Experts of a small language model.
Experts: 40 experts in each of 11 layers, 224 SwiGLU neurons an expert, 1 pick a token, a sigmoid router.
Below are experts of layer 5 (counted from 0) of a mixture-of-experts language model. Rows are named router (the router's row for the expert), down (a neuron's output weights, with its number) and show model dimensions 0-127. Each number is 200 + 20 x the weight over its row's rms, rounded and kept within 0 to 999.
Before each expert's rows: "raises" lists some tokens whose logits its average output raises strongly, later layers aside. This comes from a sample of Wikipedia text that the model never trained on.

# expert 14
raises: ",", " and", " in", " for", ":", " ("
router,211,196,177,181,197,180,206,199,198,178,193,215,207,196,186,206,263,198,198,208,201,207,189,182,209,185,196,173,189,172,164,172,195,218,204,204,186,203,189,171,180,230,203,223,194,255,236,195,165,201,206,232,232,171,186,211,172,212,170,196,181,190,168,195,165,203,185,202,217,191,207,234,231,209,195,204,184,180,201,187,162,170,185,210,232,242,219,208,227,222,203,177,191,202,245,198,191,210,206,220,217,192,192,173,200,215,185,225,197,193,181,200,185,190,195,236,182,185,177,209,210,204,237,166,220,181,193,178
down0,198,212,195,185,178,238,217,217,218,177,198,214,233,189,182,171,188,199,169,220,213,174,184,204,198,209,169,227,189,200,217,186,178,196,183,207,186,196,168,196,204,202,206,204,205,228,189,242,171,187,147,196,193,196,191,185,198,224,193,207,208,238,192,180,166,176,205,207,204,208,143,201,208,221,206,205,212,192,194,233,208,216,187,195,259,202,235,195,197,186,156,217,221,191,173,204,206,210,171,202,156,181,186,210,187,197,202,173,208,188,189,204,196,164,212,196,221,152,212,225,176,185,186,211,181,179,208,219
down1,203,195,227,173,181,187,164,216,205,234,210,204,208,178,193,214,184,168,208,228,205,199,184,208,216,164,218,221,189,212,218,231,214,200,190,188,234,214,188,195,209,178,177,211,231,190,199,194,229,175,197,185,216,219,213,231,181,192,193,197,208,206,170,185,186,211,184,177,202,184,204,215,209,234,179,228,193,211,167,211,178,198,220,232,143,198,181,171,192,202,172,218,214,189,207,199,225,185,252,242,189,190,206,195,189,230,167,208,204,226,196,195,140,174,200,238,204,183,205,202,203,177,199,180,201,171,191,190
down2,177,196,188,188,185,155,201,194,197,216,227,235,170,201,175,192,204,208,167,191,218,181,188,201,214,212,242,192,209,230,177,238,179,214,217,164,217,209,205,194,215,215,201,186,185,202,218,190,223,238,152,211,204,217,186,167,163,232,190,198,175,191,209,231,201,232,191,188,195,203,188,190,179,195,214,195,162,208,205,241,215,219,209,223,201,202,151,197,195,199,193,184,191,185,193,216,210,166,192,222,196,232,183,163,185,168,176,180,230,195,184,193,200,184,200,191,195,176,165,188,191,194,165,225,209,186,207,187

# expert 15
raises: " of", ",", ":", ".", " in", "\n"
router,206,191,194,155,201,192,223,205,177,181,187,199,219,195,181,186,254,190,154,188,219,208,201,172,199,204,168,204,197,195,177,187,205,209,192,198,206,224,171,187,188,214,210,201,204,233,217,202,191,192,187,226,196,202,175,212,179,189,189,225,197,202,204,199,186,189,176,169,191,190,182,251,201,192,181,214,188,212,211,187,156,165,180,215,179,245,254,224,212,231,235,186,186,200,219,192,200,207,192,204,203,188,191,186,152,188,169,226,219,212,166,185,201,188,193,217,201,166,164,189,222,198,234,203,206,182,223,213
down0,196,225,195,197,218,186,207,195,164,221,181,194,189,205,183,193,205,211,189,188,215,210,172,191,185,208,199,204,207,236,196,222,147,187,199,222,190,212,181,232,220,169,193,206,167,226,207,185,234,186,193,176,210,194,165,237,158,188,218,167,180,197,186,217,191,220,211,220,225,174,210,176,213,208,194,245,197,201,205,192,207,160,191,172,156,194,219,213,203,193,219,212,172,223,199,182,206,255,182,204,217,208,176,168,161,197,196,186,201,225,175,193,179,237,176,196,223,222,185,206,195,208,174,183,201,198,188,189
down1,184,167,247,164,194,190,188,196,228,197,185,218,213,223,207,200,207,171,251,196,209,182,208,177,207,190,203,177,138,245,190,187,219,209,212,170,183,221,205,211,173,224,191,181,208,200,209,167,195,243,192,223,224,203,218,199,176,201,191,211,210,188,170,188,177,181,218,213,229,190,189,204,177,211,146,230,170,220,196,209,185,183,218,194,212,206,161,228,154,223,196,195,215,178,208,182,206,175,193,224,208,195,199,191,178,198,209,206,213,191,208,163,218,203,184,200,189,215,191,190,203,190,190,217,221,185,189,187
down2,183,199,192,232,197,187,183,206,237,199,203,217,218,189,188,166,195,207,178,236,185,186,235,179,210,232,165,208,197,188,230,192,182,188,183,194,210,201,219,148,183,211,233,192,232,227,210,188,234,214,219,191,212,232,200,193,228,190,221,217,231,203,173,220,219,198,217,214,168,182,221,216,209,219,192,176,222,167,220,231,208,206,207,184,214,215,184,207,191,197,167,198,188,206,181,188,200,213,220,210,195,172,216,196,211,211,203,194,187,177,194,238,210,235,191,196,197,184,201,218,240,231,263,223,199,179,192,178

# expert 27
raises: " for", " in", ",", " to", " by", " from"
router,203,215,173,173,175,207,206,209,181,203,219,226,229,223,201,211,236,167,209,191,195,205,219,191,212,189,197,204,156,187,179,150,196,218,201,190,208,209,197,185,191,235,206,169,185,230,205,187,201,193,212,220,185,216,197,225,163,194,194,216,188,206,208,201,187,204,152,182,270,192,208,223,194,182,201,197,194,219,207,199,186,179,193,216,203,232,217,215,224,215,200,183,163,231,259,191,202,205,190,191,207,169,190,182,163,215,170,201,197,214,174,202,218,165,165,222,182,195,188,182,212,200,217,181,202,192,174,195
down0,182,179,212,158,189,196,213,235,200,211,188,206,195,215,196,183,175,195,181,154,229,219,174,212,176,223,206,212,195,231,196,216,207,194,205,205,206,245,200,199,210,196,189,219,190,205,182,187,189,190,181,161,232,200,240,180,225,169,203,212,188,193,175,196,211,198,205,181,204,177,203,203,240,227,200,181,210,184,195,192,205,186,221,211,218,205,202,198,173,217,239,193,178,218,172,219,215,206,204,216,182,181,212,171,198,197,244,186,147,170,215,177,202,165,187,173,235,214,218,228,220,190,197,215,207,164,168,172
down1,175,171,226,207,225,197,195,216,245,201,217,187,238,206,225,179,216,229,212,226,181,172,182,181,215,195,170,206,204,203,196,226,212,207,184,202,174,190,225,230,197,235,242,185,197,200,210,195,188,206,232,162,246,195,184,192,196,166,189,221,213,197,205,217,191,205,217,201,155,205,201,177,179,202,185,219,209,219,194,178,181,181,189,178,208,206,191,188,200,203,218,181,215,231,175,191,244,187,239,222,195,168,204,203,204,224,170,230,226,213,198,189,200,180,202,203,180,234,229,183,184,242,198,222,187,192,190,184
down2,193,221,188,200,226,207,169,216,165,187,195,215,213,180,185,165,217,185,202,181,199,185,194,150,221,186,226,218,233,189,204,187,173,214,210,213,194,236,199,207,146,230,228,209,210,214,197,199,195,226,231,197,240,213,195,229,182,212,214,218,222,202,177,185,232,217,232,227,174,192,201,186,231,196,233,181,184,216,207,205,216,177,209,213,186,217,210,217,241,184,215,220,182,197,193,192,198,182,208,191,182,159,214,216,216,187,189,215,201,156,194,186,195,206,200,234,200,224,217,222,186,197,198,176,210,150,220,200